{"routed_scale": 1.0, "balance_bias": false, "head_dim": 64, "norm_place": "pre", "norm_eps": 1e-05, "rope_fraction": 0.25, "attn_scale": 0.125, "init_std_o": 0.0, "warmup_steps": 316, "final_lr_fraction": 0.1, "batch_tokens": 65536, "steps": 9369}
Below are experts of layer 6 (counted from 0) of a mixture-of-experts language model. Rows are named router (the router's row for the expert) and show model dimensions 0-255. Each number is 50 + 10 x the weight over its row's rms, rounded and kept within 0 to 99.
After each expert's rows: "gets" lists some tokens that make up at least twice as much of what it gets as of all text; "comes after" lists some tokens at least twice as common just before its tokens as in all text. This comes from a sample of Wikipedia text that the model never trained on. Tokens count by the router's weight.

# expert 250
router:42 64 41 55 43 62 41 69 54 66 40 45 54 51 63 41 48 48 48 45 43 41 41 67 38 69 56 61 55 40 58 68 57 50 23 47 45 47 47 33 43 48 37 42 53 63 56 44 41 45 45 42 54 53 49 43 50 55 35 44 62 39 47 64 33 68 62 51 50 57 52 60 59 51 54 58 50 48 62 52 46 50 50 50 69 60 37 42 35 52 64 55 35 67 52 52 42 35 38 49 42 42 40 64 32 58 52 69 66 37 58 39 68 59 54 61 55 33 39 43 39 49 46 37 41 41 43 62 54 32 63 56 42 52 67 60 42 45 51 42 55 36 47 55 71 43 44 41 53 39 65 57 49 55 39 60 45 48 64 63 56 39 45 57 38 49 49 27 61 54 54 38 63 55 63 64 73 58 55 45 52 60 41 31 26 35 37 64 54 49 65 55 50 60 54 46 46 55 52 58 59 48 46 47 44 64 59 48 52 37 57 33 36 49 39 57 56 50 49 50 50 60 41 47 60 51 39 43 59 57 68 50 59 52 51 26 44 60 49 48 61 75 48 58 63 50 27 44 55 42 41 40 57 40 38 43
gets: " List", " number", " total", " Area", " population", " Time"
comes after: "-", " a", "|", " •", " made", " an"

# expert 222
router:38 46 57 54 58 63 39 47 65 52 56 41 66 46 40 50 43 63 47 31 31 51 29 59 40 48 25 37 51 32 42 75 47 59 60 44 52 62 55 43 51 54 43 58 54 60 38 35 55 40 44 40 60 44 40 59 51 45 57 46 56 31 37 46 61 38 66 52 50 49 42 59 51 51 54 59 45 62 45 36 39 54 59 47 50 51 66 57 57 45 75 53 32 64 45 50 42 60 38 54 51 47 38 36 63 59 37 57 42 42 45 46 59 65 46 49 48 43 41 60 31 52 61 65 48 50 68 44 61 64 51 55 39 53 71 47 44 52 42 64 60 48 52 48 61 50 45 60 61 28 55 54 36 44 71 40 35 55 74 50 68 49 58 52 61 36 48 62 70 57 47 44 36 53 51 48 59 31 47 38 67 46 54 39 48 59 67 54 44 64 63 65 37 66 53 46 42 50 35 49 56 42 55 48 40 55 48 55 46 25 44 49 41 48 42 60 58 45 40 38 43 40 46 47 43 39 46 47 41 44 70 38 56 55 64 43 44 65 50 61 51 67 32 41 51 49 40 44 47 54 41 39 47 52 43 65
gets: ":", "s:", " office", "ation:", " Released:", " by:"
comes after: "-", " In", " Years", " Release", " •", " Date"

# expert 79
router:49 53 48 71 43 52 48 52 33 58 54 70 27 62 26 60 58 38 53 45 47 58 64 54 49 35 56 37 37 59 35 50 53 39 49 56 46 72 40 43 39 65 58 43 60 64 44 62 59 40 47 54 45 44 38 66 54 45 67 52 58 60 55 49 61 58 48 41 47 39 50 37 43 63 53 56 55 41 48 70 41 55 55 52 66 42 43 57 27 43 35 59 70 42 49 47 45 59 40 48 35 50 54 44 71 65 62 56 52 45 58 49 63 47 51 37 61 60 44 59 43 48 59 31 52 46 43 46 51 37 41 44 49 52 39 52 51 67 47 41 46 57 43 46 54 58 51 53 64 42 46 35 59 42 52 64 42 69 49 39 48 57 48 54 56 51 50 53 49 58 65 38 30 32 45 69 60 38 50 41 25 53 53 46 64 43 58 64 37 59 47 36 66 62 29 54 53 55 45 49 54 29 44 48 38 48 63 47 67 49 56 45 76 35 38 44 39 58 62 60 57 44 73 34 59 60 57 52 42 43 47 49 51 51 53 68 64 41 55 50 62 65 63 54 39 54 45 45 55 56 39 55 49 47 35 45
gets: " F", " N", " M", " f", " G", " Th"
comes after: " in", " of", " at", " |", " the", "|"

# expert 171
router:54 31 41 64 33 45 48 64 57 48 37 35 52 44 43 42 49 41 65 51 69 50 68 39 41 39 54 38 50 54 69 69 44 36 24 58 39 38 50 54 58 49 44 59 44 47 68 47 55 63 47 50 55 51 33 57 41 52 54 55 59 47 46 59 50 54 57 42 45 62 68 70 40 58 61 46 63 47 35 67 54 47 55 40 49 49 55 53 62 44 58 55 41 48 73 35 54 42 60 46 50 32 48 48 38 65 54 56 62 51 44 46 41 42 68 57 55 42 60 46 67 60 49 40 51 52 41 47 57 57 40 52 43 47 65 39 43 38 30 60 42 39 63 42 42 57 41 34 71 49 30 36 49 68 48 62 67 55 47 49 41 66 39 50 51 55 64 54 57 32 46 50 44 29 57 59 53 69 53 58 59 59 36 32 53 52 48 60 54 44 63 48 36 34 46 54 47 49 40 44 32 61 60 40 42 44 53 60 56 40 48 51 54 56 47 29 42 37 55 58 55 50 44 60 35 40 56 52 49 33 39 52 41 44 51 32 34 57 63 50 61 68 39 43 62 61 50 48 53 50 57 53 52 69 30 52
gets: " as", " while", " that", " which", " but", " when"
comes after: ",", "s,", ".", "es,", "ed,", "e,"

# expert 224
router:28 54 67 63 53 60 51 57 62 45 53 43 72 46 58 59 33 72 48 43 40 60 47 48 35 56 26 39 40 44 36 53 53 47 61 41 47 50 57 67 48 58 47 52 60 46 38 42 50 47 40 41 50 48 28 59 45 43 50 58 43 50 42 44 49 46 53 58 56 62 36 66 43 39 45 51 45 68 46 53 42 33 59 48 51 43 62 60 58 50 66 58 34 37 59 57 40 63 44 42 40 51 48 34 65 54 55 55 48 30 47 53 36 59 36 46 56 37 58 50 45 31 42 61 48 52 40 38 63 55 56 49 48 57 66 32 44 56 50 61 53 66 54 54 34 57 32 65 50 36 57 60 54 41 54 33 49 55 68 62 57 53 57 51 51 44 40 48 56 54 43 60 66 55 66 59 51 51 43 46 64 65 68 31 51 49 38 59 44 71 63 54 48 61 61 54 40 34 42 60 61 68 55 51 36 49 51 56 48 37 58 41 33 55 43 46 31 31 48 44 57 35 66 38 42 44 54 52 61 42 58 42 58 46 65 52 42 71 60 46 42 47 49 36 37 48 43 47 45 41 45 54 37 47 34 74
gets: ":", "-", "s:", " •", " Type:", " -"
comes after: "-", "\n", " such", "\n ", " Known", "name"

# expert 21
router:54 56 37 48 39 69 63 53 53 38 65 33 44 51 64 52 36 44 40 39 56 59 58 57 52 63 59 42 57 63 46 42 53 48 57 41 58 63 34 57 46 49 56 60 45 58 33 34 41 47 46 41 55 44 39 61 47 55 44 46 44 62 56 53 64 43 41 67 60 60 43 51 44 41 29 40 65 31 42 56 64 46 62 49 56 40 56 60 70 33 59 51 38 47 63 52 39 64 36 63 51 63 45 55 32 39 58 56 53 52 53 56 48 49 47 41 55 38 40 54 60 57 53 42 35 59 45 50 35 77 57 41 45 36 63 38 51 55 38 68 41 50 57 56 56 52 38 41 51 45 57 47 50 68 52 64 36 34 61 72 40 36 68 56 59 48 32 43 35 60 43 56 45 46 65 41 39 64 44 33 65 43 49 31 51 41 48 43 43 32 39 42 54 37 51 58 37 66 50 54 46 48 47 54 48 59 47 64 52 48 51 41 34 55 63 46 43 38 56 44 49 51 46 55 61 31 72 59 35 33 51 61 48 57 62 40 52 58 60 65 54 40 36 63 37 54 51 48 36 45 48 35 63 64 43 56
gets: ",", " 1,", "4,", " 2,", "1,", "3,"
comes after: " |", " 4", " 3", " 8", " 6", " 5"

# expert 39
router:62 50 37 61 45 60 44 41 54 36 73 54 38 53 60 44 56 36 43 42 41 52 36 45 45 42 61 35 55 40 50 42 51 52 45 62 49 66 59 50 42 24 53 41 40 22 26 36 54 54 48 42 53 45 57 49 65 46 39 51 34 68 59 67 46 48 54 69 40 48 43 46 35 59 45 38 52 39 37 43 60 52 61 68 49 66 56 58 56 46 40 63 51 48 47 77 55 42 43 56 50 57 36 66 46 50 31 33 44 64 38 62 58 57 58 54 42 48 46 59 55 55 53 45 58 56 41 37 41 62 35 42 37 41 55 54 54 46 34 65 51 43 49 57 37 48 48 40 59 47 45 49 42 54 44 37 55 36 51 46 54 51 65 36 58 39 54 59 50 50 51 48 34 43 61 34 43 55 57 51 55 48 66 38 52 73 56 63 54 37 36 42 67 36 39 58 44 62 60 55 50 50 59 65 49 55 37 58 54 50 36 56 31 61 65 59 52 50 66 44 30 34 47 65 64 58 48 39 51 34 59 59 54 59 61 34 58 28 51 54 42 64 31 57 57 52 53 57 46 47 50 60 55 55 59 58
gets: " ", " 1", " 2", " 0", " 7", " 3"
comes after: " |", "R;", ";", " —;", " 3:", " 12"

# expert 189
router:34 46 33 54 36 38 70 42 48 57 54 40 70 45 45 52 40 35 56 57 43 45 48 55 44 59 58 33 45 48 53 53 53 45 44 57 56 39 71 53 38 52 71 43 50 37 47 59 53 51 51 52 38 47 37 57 49 49 46 60 50 52 43 58 51 38 68 66 51 56 49 49 36 55 43 54 46 65 40 55 70 36 66 64 35 49 66 65 49 41 46 56 46 37 42 39 45 56 55 63 48 46 42 54 40 74 50 46 46 59 42 60 27 54 56 36 31 43 46 55 54 51 66 28 43 56 57 49 43 63 47 59 50 41 30 47 42 45 41 56 32 39 57 54 57 39 53 46 66 36 45 56 51 46 56 56 48 43 66 50 61 59 55 37 48 49 63 44 31 58 59 67 47 45 56 49 47 54 40 52 69 46 49 34 47 52 48 45 60 62 42 68 44 42 56 62 71 66 43 55 51 39 52 48 43 56 53 32 61 47 53 58 33 63 63 51 31 68 44 48 39 35 57 48 61 35 39 47 36 43 52 60 22 60 52 40 55 51 60 50 49 65 31 51 55 39 55 48 35 39 54 37 74 65 47 63
gets: "\n", ";", ");", "s,", "\n ", "\";"
comes after: " |", " =", ")", ".", "s.", " roof"

# expert 86
router:56 40 42 57 41 33 58 39 40 57 53 45 41 48 48 40 52 42 37 55 36 52 46 49 56 38 62 35 56 49 51 46 66 53 51 44 51 62 62 53 47 36 51 58 47 61 35 56 64 50 49 30 37 39 54 57 52 62 52 54 51 67 60 54 56 45 64 61 38 53 34 51 42 63 35 55 28 55 47 72 61 53 60 57 48 77 59 55 49 36 61 62 41 41 45 44 48 64 49 58 38 40 45 63 45 60 50 46 45 61 33 41 28 40 68 42 51 45 46 64 53 53 59 37 39 76 31 60 56 60 46 51 36 33 47 58 59 44 50 69 53 53 43 40 36 50 49 39 67 41 59 46 47 49 64 50 45 35 66 48 50 62 45 50 64 46 45 44 58 50 34 63 42 55 58 38 36 71 69 58 64 49 53 42 60 35 53 40 55 52 38 60 43 51 36 58 57 71 44 54 52 36 58 57 57 60 49 41 64 47 60 48 36 60 68 56 44 36 46 40 35 36 45 46 66 55 57 50 43 40 63 53 50 62 62 37 57 27 58 64 45 56 39 61 42 37 53 63 54 37 47 50 56 50 44 65
gets: "\n", " |", "===", " ===", ";", "\n "
comes after: " |", ".", "s.", ").", "es.", "ed."

# expert 193
router:57 38 48 65 47 36 40 37 42 46 47 61 42 44 49 51 53 56 56 38 43 61 40 39 56 30 46 32 48 39 56 43 51 45 42 43 62 58 69 55 41 37 47 54 56 41 34 63 63 42 36 33 31 40 49 51 51 42 53 46 50 67 64 59 36 41 71 68 39 52 49 45 40 42 37 55 42 59 45 44 39 55 48 62 38 50 38 47 33 46 45 65 38 51 40 46 40 61 55 55 51 51 42 63 45 57 57 43 46 57 40 57 48 37 59 39 40 38 41 53 56 59 57 51 48 58 41 50 46 57 53 54 53 37 58 54 54 56 55 59 48 31 66 49 41 56 53 45 71 44 39 49 47 50 57 49 72 44 56 60 65 36 69 40 63 39 56 59 51 46 62 41 60 56 67 55 49 62 56 46 64 39 56 43 63 41 63 49 67 59 32 62 56 38 35 67 63 55 46 40 48 60 43 36 72 45 52 39 51 38 59 37 49 58 64 60 32 60 60 52 37 41 54 75 50 71 29 49 50 33 60 61 32 51 68 43 62 38 45 59 53 49 36 39 61 50 57 59 41 40 60 43 62 60 44 58
gets: "\n", " \"", "\n\n"
comes after: ".", "s.", ").", "es.", "ed.", "\"."

# expert 195
router:57 38 47 55 48 56 64 53 53 34 43 67 35 51 42 52 66 42 66 58 50 59 53 63 36 43 63 36 51 51 57 40 52 44 51 61 45 60 71 64 48 59 67 55 32 36 40 57 41 40 41 49 56 36 53 53 66 48 40 47 61 41 61 37 54 50 43 60 47 48 60 46 40 48 71 63 46 45 36 45 43 57 59 44 54 56 49 49 31 49 38 50 60 48 46 45 43 34 42 56 27 44 68 54 60 59 67 49 42 48 34 53 60 52 57 69 48 56 46 52 46 54 51 38 55 44 72 53 51 44 38 52 56 58 40 33 64 54 63 47 42 67 34 45 65 42 43 67 47 56 48 38 47 43 34 60 44 48 46 44 62 46 42 54 54 52 57 64 54 55 65 54 48 41 39 78 50 52 33 43 37 36 63 35 63 60 51 48 29 57 39 60 52 31 57 42 34 52 60 53 61 51 48 46 51 52 44 53 50 37 45 41 61 26 70 55 43 52 49 65 50 49 62 33 67 67 50 41 49 51 60 50 53 59 52 73 48 43 38 32 52 40 71 44 40 54 43 50 55 33 55 54 40 45 32 48
gets: " ra", " o", " Bl", " Bur", " Bra", " Ar"
comes after: " the", " of", " and", "-", ":", " by"